config.yaml
n_layer: 14
d_model: 384
n_experts: 80
activation: "swiglu"
moe_layers: [1, 2, 3, 4, 5, 6, 7, 8, 9, 10, 11, 12, 13]
balance_loss: 0.0165
router_z_loss: 0.001
groups_per_token: 1
lr_router: 0.00124
lr: 0.00695
grad_clip: 1.0
Below are experts of layer 9 (counted from 0) of a mixture-of-experts language model. Rows are named gate (a neuron's input weights, with its number), up (a neuron's input weights, with its number) and show model dimensions 0-191. Each number is 500 + 50 x the weight over its row's rms, rounded and kept within 0 to 999. Numbers have three digits each.
Before each expert's rows: a language model's description of what the expert responds to; "comes after" lists some tokens at least twice as common just before its tokens as in all text. This comes from a sample of Wikipedia text that the model never trained on. Tokens count by the router's weight.

# expert 42
Infobox field names. Field labels at the start of infobox-style dash lists, like Date:, National origin:, Number of stores, Colors:.
comes after: "-", ":", "==", " Coordinates", "\n\n", " can"
gate7:501554500494457430456506490465445459583469484474501522465504610533599521486451584444504549473444503531503528476474521497522507566489533506505435511485463508623504459426459511559455487408511514479495600539556443542544524504527500429498532459521475481544460534449412577395558524563557652541524576571571478499477554426508414489462478517480505418455451517466479417508443526553510567490541485463601469445406499514489479490461567519537503521545586470447492512452507478467449637567458403492492399530439491448314486561585630426556573447474509570609418533493468508595574410524610467656
up7:442468486512585445462489503590530379485458468469471499567488455575330436432421556460464508546536470496547412579468515574443495603519491481450537481518517492576545493510561444472425512516542493510379563472558441527412514535524467475552577514433554514390530511440526485481487473557457502457417485540558542538459403519464554506469589451507533484590439414532458543509516500563476503569477467552523472513495544551449534523475467548444494569570466413433410405517424543428514507458555470558492485512534532471528478446406523549478497410469533404484550559448484556487513562561454537507
gate8:507485515530427498468554593503391457466498538455527554552423513558458557518481473498518472474507537481542441528411526543515511550467438585499537440530443541592451451479405507543504404457472529400449520518459485514474423492510523478464470589419486496557550462511498486465446466545386403581476439491544468409444589515490405465487460494571464489527437524561536444486517491425469557576575561506436473403487534534512485458513499486517483553474499535531536575557487499515510524600456568489512567560480401523395540459481442458540570510484590540551497472436524585524473570560509540558
up8:442432516501514524523477476491546490529508491529486592567473530391480524524552540494485500437448483571523562580563520492544543440442563508522522408453562428395454449531433499502399476523442375439487570514476550402469440443487486493463448453611560538555533548547335600573487543466520556537514467508545486512512466498500510488492471515427461425518453492546522445513459518483527553601458485519487435559436443434535455511556531446508462430547530542556506417496455498508492532518464532548409478576550493389492470463483575455571534414567534484499510476463568514446418471491584423441
gate9:477477543460519499490549507466556503513455547495491532489439573464487601499366492529569494502458490503600444473494432452487492596412592559457505435616412484454577454485454459502453390410426495564485454441497487550526377554578538561453464454543498464513582423468444498561587558521666556487417543498467502485510611564523483562553554479549549449551391557473456452480544538553511553517445404543534522487601512542484502490466468570559485547397469495458504554535469506591561481471399466531575531438526491456470521490534469480492473378490463459500526448526471566472499511496515452440
up9:483505583521495522450479471505495514514470564503572406422472499590474522515530483513542532590491485460446488514512410487535497551586615482470479427476499491523545525476467463589385475506511514517436491542610460444464507475387414492531570494502437516414519545434432435476488454457401574552490583472478554444507471471502536665380556481386442470474449525567502522450522548491512492556540513533519511561493563432449463507572490545501502467478488469550646520444508477446514539524461529440519433531506529440469522490521483492486571471426481507494521470500414477462539475478458530433
gate10:516547451453516453530542549527388478532544471476530427556450524524455455503493526521500458483517549483507449579404495515476535475536545541506527488395475474536454470467494442541542509421505534430462558534504468522576476491530536504433496431511518518561477521507457539405490524496480613468550490474526556420467571492527414517626446526511538457530486487500567506462494452459490511540496447520557446441502502475491649515427535501463475460473448391502586497499484457525615494519515475523434455521428428529464491496371531440529507465506453420490429519451339484403550488431461409597
up10:441505480507599525462457497509476470483565526490530544517455570602478418454422604513446407506481457493594480535464408533560511533519555530441521487500508463487585536522424537509401389470478508511398483462565427480557483593597433425457435498429445520558504461423519488453446543571469443484485510588514497503496382442474453555452462589580486511500431504462552406428504540505506500497554499491469527496529544414470536562486485412509547514536398471423426496457478583554537475459525488522529481545461492627511477556485600552507431439495540481535454604497454517531417525482494466481
gate11:524467551523456552533523619472600466520463512471510476537438564503530524478495474496537548448488482524574424446527425440523516452383509493516468516479489526552529438550476441476459422505546484503469515531558498552434543520443471480453436497469554473558567453481481476534434478490595584492511515423490565523573525509478486544445505514591415454497584469484541531570439499571424430412539483468431508520469477513508524445433526460461607596502494441466479487483477508474443591568558498600510415394533512578520496490506527491573516531340447511507490607462450480512541559521439459492
up11:588441498429513527510544547428420515462533551540574508501574446495488513456516522503461503493505466539487509595576573360489549365447505532493565545539515458429467475568506594473540506575506510509479446487365509520537484463454475628607426500454491445532508500533480600454497497550522466479494426402503558463513448524518495495469530470544523640573463471434534540515516558432594521461440501583494518485488485585474531464564552478480442503490561554483524448527580498513476432385579613547431516542525524456533456409469447521518391584580454389511593516412467344497415456455467432512

# expert 16
Score digits, capitalized starts. Digits in tennis scores and table cells, like 6–3, and capitalized word starts such as App, Ret, Win, Tet.
comes after: " |", " ", ";", " –", ":", " W"
gate0:524412482463582554431536498560588541482545590370609650486480569484465483483396596441457556491490469494569533486426617550524506573458517484468476514557558479486587510423489472542448425429522453541537476499534512557444444517503560509550514541559575527573462505496381491467481547527470474547452571494561452501444518488554410476416470385523440472443541491411473601470516530460489586521521435485544498464530482564526539599432486533501429491555548542529487535435478533461449423562592531502427551532413547554478556514464548433514477483631508479404482500458481451555585525448380526481
up0:374557494496496565461532505515450503472574505456506541410559455444508503494431481512544545454570549544494534477430460506521462631453562409460412518522531434517498506571482492518539537488549442419509489467468487577551470504498533391530403496473495510496486591503513541572530426494414512458550512472490456474501387545489536419458462534447505539507503443463520475476525522522594557557567451537516523452512582339404578496526488425447567478608506417539488456508440466491469562411584505505496501465507531470415466456523496471511383495458551504536576559456565438582435546578590541486
gate1:430492556433526538535496528534606550435419523523504489513546494408490461479492473417477493469426481438548466529447569505544542560449479532496472435535483498387496572531590451476610453480428426560508457484551534545448510500452485511497488556492469412412481380621559515467566538505571502493504492398527436555528481547562424495506455583450502509519512454528582499539498527489520549458592448484502580464500458491518398509583412452457408641476473490461624459510420580554552501568433475437489464468525487529500521550473465497467536408462497447551537489463435552483542529509533464529
up1:500400520547567474528560511579558543446581537561434485517555499485612564419546438474446596478480377444452519553473450493504528540507405481476512543484557508456436561487535510421534532569532438496489571461525480518532525478426529533507529468485555417540522507609497503638458484513574537475537437418568572533518524550435516431612536579438497537515506548472470528551488472525529486416550450625405425458536530447446489549506474506489457532556502518545496694512583446430494504476444475570578536469445468477495543454437491500500481494505481428507463500547557480496573483438529526469
gate2:458499596479555475570518526513498424444497450548593568514490367482545506550450518417525532556454433465413561515444435553459516454451439402544567551537489498410543466546512529582448563453508590488560493518523504570487569479511470525500519531468541434565563499616489549547438536477482556495503466462376473486616464421466404459601520505504483496470515491527497536551525524487527468416613539491462445510508559501470540524410530528420506457495504505528578511506565429602583509553499546499532471593509479509538464477518432483553509570569547528494454515523470572529456568549449486506
up2:518492520433499552518516469483413436450522543537553510587606525592564506505490474517506459512547383516437512536488615531435562487533465427440531502499581519524491564479566527534401444517562506532517509598460518462504574494484533467534499533543534494506540540564454502487398568501490487574497476474454470428574439463561424430580499454570482428499586606591480495519561454440466505499540500445464445488449419505396496499461548429524479434637574533527518508507507513539590479503427587494571510557526510519488525500541602527510401500530499431441480456542483442516574553553374463497
gate3:524437468498533482494382471463501532427479470487549440485633468516493516475494463500512505523459480511459525430539459544477517451461511478555589555534545410478508468529503483440523427472541461548574543493526466458551504445495562485443563548529479500515475499489480556488539512621431485456480428503588484554546486412547493604412563461503513507463486458530478494570439455459540535509602414440508499588499627525429566477578501469341425551461577439562512498562424563488477400572526538488541411418479515461483492486469548499542588550566427471420598510506392472527520444481539477575
up3:448531466552520421561544496537567509532506550462501490510453529484521494514462522548454447455471503395520469518421528565534600589485529497484478428509517479501547583514507540619445516486614535576473490563441464484487482438485495521492520464443427520445509500436555471496656458472465476520511553525567440470523466475514543518404549486407444554456569462440530593491622595373562453516566498461511457522455355455451448515540497429454508581566536555543428441529556457535481469455508444465491490444562468435449503560474458449448478465439518460469471514487540515476465517472497438468
gate4:490469524577520507585500503443542477459568472560440542485430422482509516483481472448478458567448596490450512494566593510476539558614580487615486543546452579496536539455641525411438458520456512604474546392504458521524550527435565477547526482508510482520444527473548486582600429509464480456524540566493497512521490448529509450410423556503511390449489557520473525488506409489527398499514440452508558555506479611556501528463491463515508519443468429559563460493528445564467468528539524481518585529505464425531452535420490459471476532432535551568483574524516495482406475544472492449
up4:516464458502472578486551430514505447599421497521493483443435532522491474563475514513473468515475539558582562475485515425534472548405449524408472470484455549514536523476475560497461476547494540486496526440434563527487533532422507482532429494513531521609572500433537607433507551564539524495556516406562518442550531482570511477549522421548496506424473460496436582440437419506510568527419529403549454590502562500527456555555505440472443444532493517583546494482469476518492518482454516507494547559458465449501544478519495481440491519421500592549483508462551493439573597538495551549

# expert 51
Mid-word syllables. Short inner syllables like op, ad, ub within transliterated names (Mukhopadhyay, Mesopotamia), plus modals would, may and "to".
comes after: " ", " that", " K", "–", " which", " what"
gate0:392521482446504422452479463546530482498560538402476597460493575474535520566509461493527536520506560557533481581427494567505396524503512509569498476536534470498505510452494435453450440494513384498496550496507446522496415550548542502479526479596500530521477549506436514455517479501495478466499584511553470537525476396541514456471525493446504563407578445531438476463516524516434473549509612445438524555572456472479426456549520560640517570563549551569475556495482560520532511422454541523493488490448508528530515501566439617522547493516517520573380532408430567575524465431457499451
up0:500513439501563533501492565470436466530484499482599547467494455478557465510512491509522531536572472371439540596542529543492453441537482464504471518473489563532537471483475513468550499444424504558485531460473524441368503487509491567590517506442530495443522497531590552472461465493537506495452553555453546443438521415492459502487494485519504520418517458564557531495480379490470409437541530365503514592503510523549493439428491560504499445457455526489462491476527567436506550420452498448452543547531444560413464518432507556467477591520508597530663437529382486482528415438556472534
gate1:378493504541430482554489464423450585556516450429474554531452496535469627498530440482530458438478466504457531563511547475502478492475502510577442550464424520448539449508571490466426519482561536521516485460452545498539541441471543516534567479461502451426489481531418520513585505438603525538535461583384538534478546568539520399524466526482465529602471603474533565528458466457388494461477510453465480420460482559469482487486539471515519478492475571572475516424499526500616457522601451462498512488491499544439546534470498530441521507491454569539541428544471537520537532496489463595
up1:575468443523539465503542505496536528439471457479569498528519513442522554418545402556498533490535605468540487474558526449428492509559570464481491430500498456518489589588483526462470494495504540409474489529553525514487571545538508527505430460400542529438514473502460484504479390510494516519436587518498487474504471487449413492495470467557452568538522469496535466579519647499607508596538469549506406492457575558477555482473478516398571585433541539534485419536512433419530502451422508554492471455474591466454479440561510573493577525454575535519411478536616431487460467515481479465
gate2:537532543481477484423559525399495619447535548511515552483534446488467524509494538400427482519546538519515585508473505454502471472570525506512521564526541531459500495550506514571574493490583528521472492531492540548569564606484578493560538513478512495548502603521425543556472447541437549534515522532660391539481474459517470462522610514496574519448523571494505543554620555483513510503390537464455481460484470455486447443570372456551493450450621451508593490377519498414589584615539524461537523468479422591553516581500502474473430494506477414451508551439524559548432504557523522522
up2:555404630535546484486569517497503439478522482520552484621588471600464440515515455483571453571460489501410522581500565596607516499545491452468477425624448468465530511504488463649446487487533447504588559523458512499523483443500490495567353476506554496507509480447557457545543542467569500489586537454422545599460498446482491549412545546534459505553496464535533433443566422445512514464574415519557553445507594482440481533531583350541529493543516483460547427555549535536550527506580489545535561610495504495527529507623510476502523581548569518527481513533505529529527499485310526602
gate3:561429562526546509526468513554417503614592503346470466508594501542477456495557430411509497476484623515522519521530522513479480502548461473559453526527432515477432522542371507463537435542529437558515478489486519508569523488463453600493533425498488402536477508563539518519487550505433485562502431552475504509475479360498528497484553480432499553504519485559546505589481470551422397574553540404457536522460611468494509545615483562525598540472488587502525508536508563467556460482496483504500538491506505438507504471547448506468574510545527485630508459454428637519484500561532497526
up3:405465429453533488516482437419535513411584577447538527483522514439570554523430482485503539502562466489592495517428461492576541568522604530456509481517458574495464445546450459420483482552524508555434446481544422604490444479549525525519506521517550467484519430466537625511512535518561454457483424487415479493483534450524533501598539447562496520519447544504419579476514433449454512406588514410545567460471459548476503516542531493528474539562492459478505468516483602481558554509490458632490432529561471458498369549607476514510543541464431591614526466493614440441466489487482537473
gate4:585463550560572469470526570479509560520481461451496490534514508524507491471514567465483460542599490512510551442494584500426471565500533448497469434494532446530549466446532482497486503446508467417499475460527571465477523529514498558517504537509425566575574480485478559513521441480474443419571481482547437518502475439387492520497566454522562569517519453559439414589485518467509499540483543432592519532506522500499417481514576605463441469556526542499571456513575401541513473446495456496562483615580433428453536537466450441492448570526485551431501444443541434491473450551558435548
up4:378458496549509530455522456450532515506524549485519512453481566485565480478420441509468391401525579453586488526569498514488546513610545561514537429487437467392513432548575443495478478471608477548500517454539484489508527488531509518543477467575502391559503613377440509384547477483580559544559522518491533496453439473457569527530504499544457454492534483576572548483551454500464545512600532436461512571484490567469583496423480583542468545542477527519567529405514558524479506501405496566503434469465473526499408536531587608560550496450502577504536528559474496579491499407538525508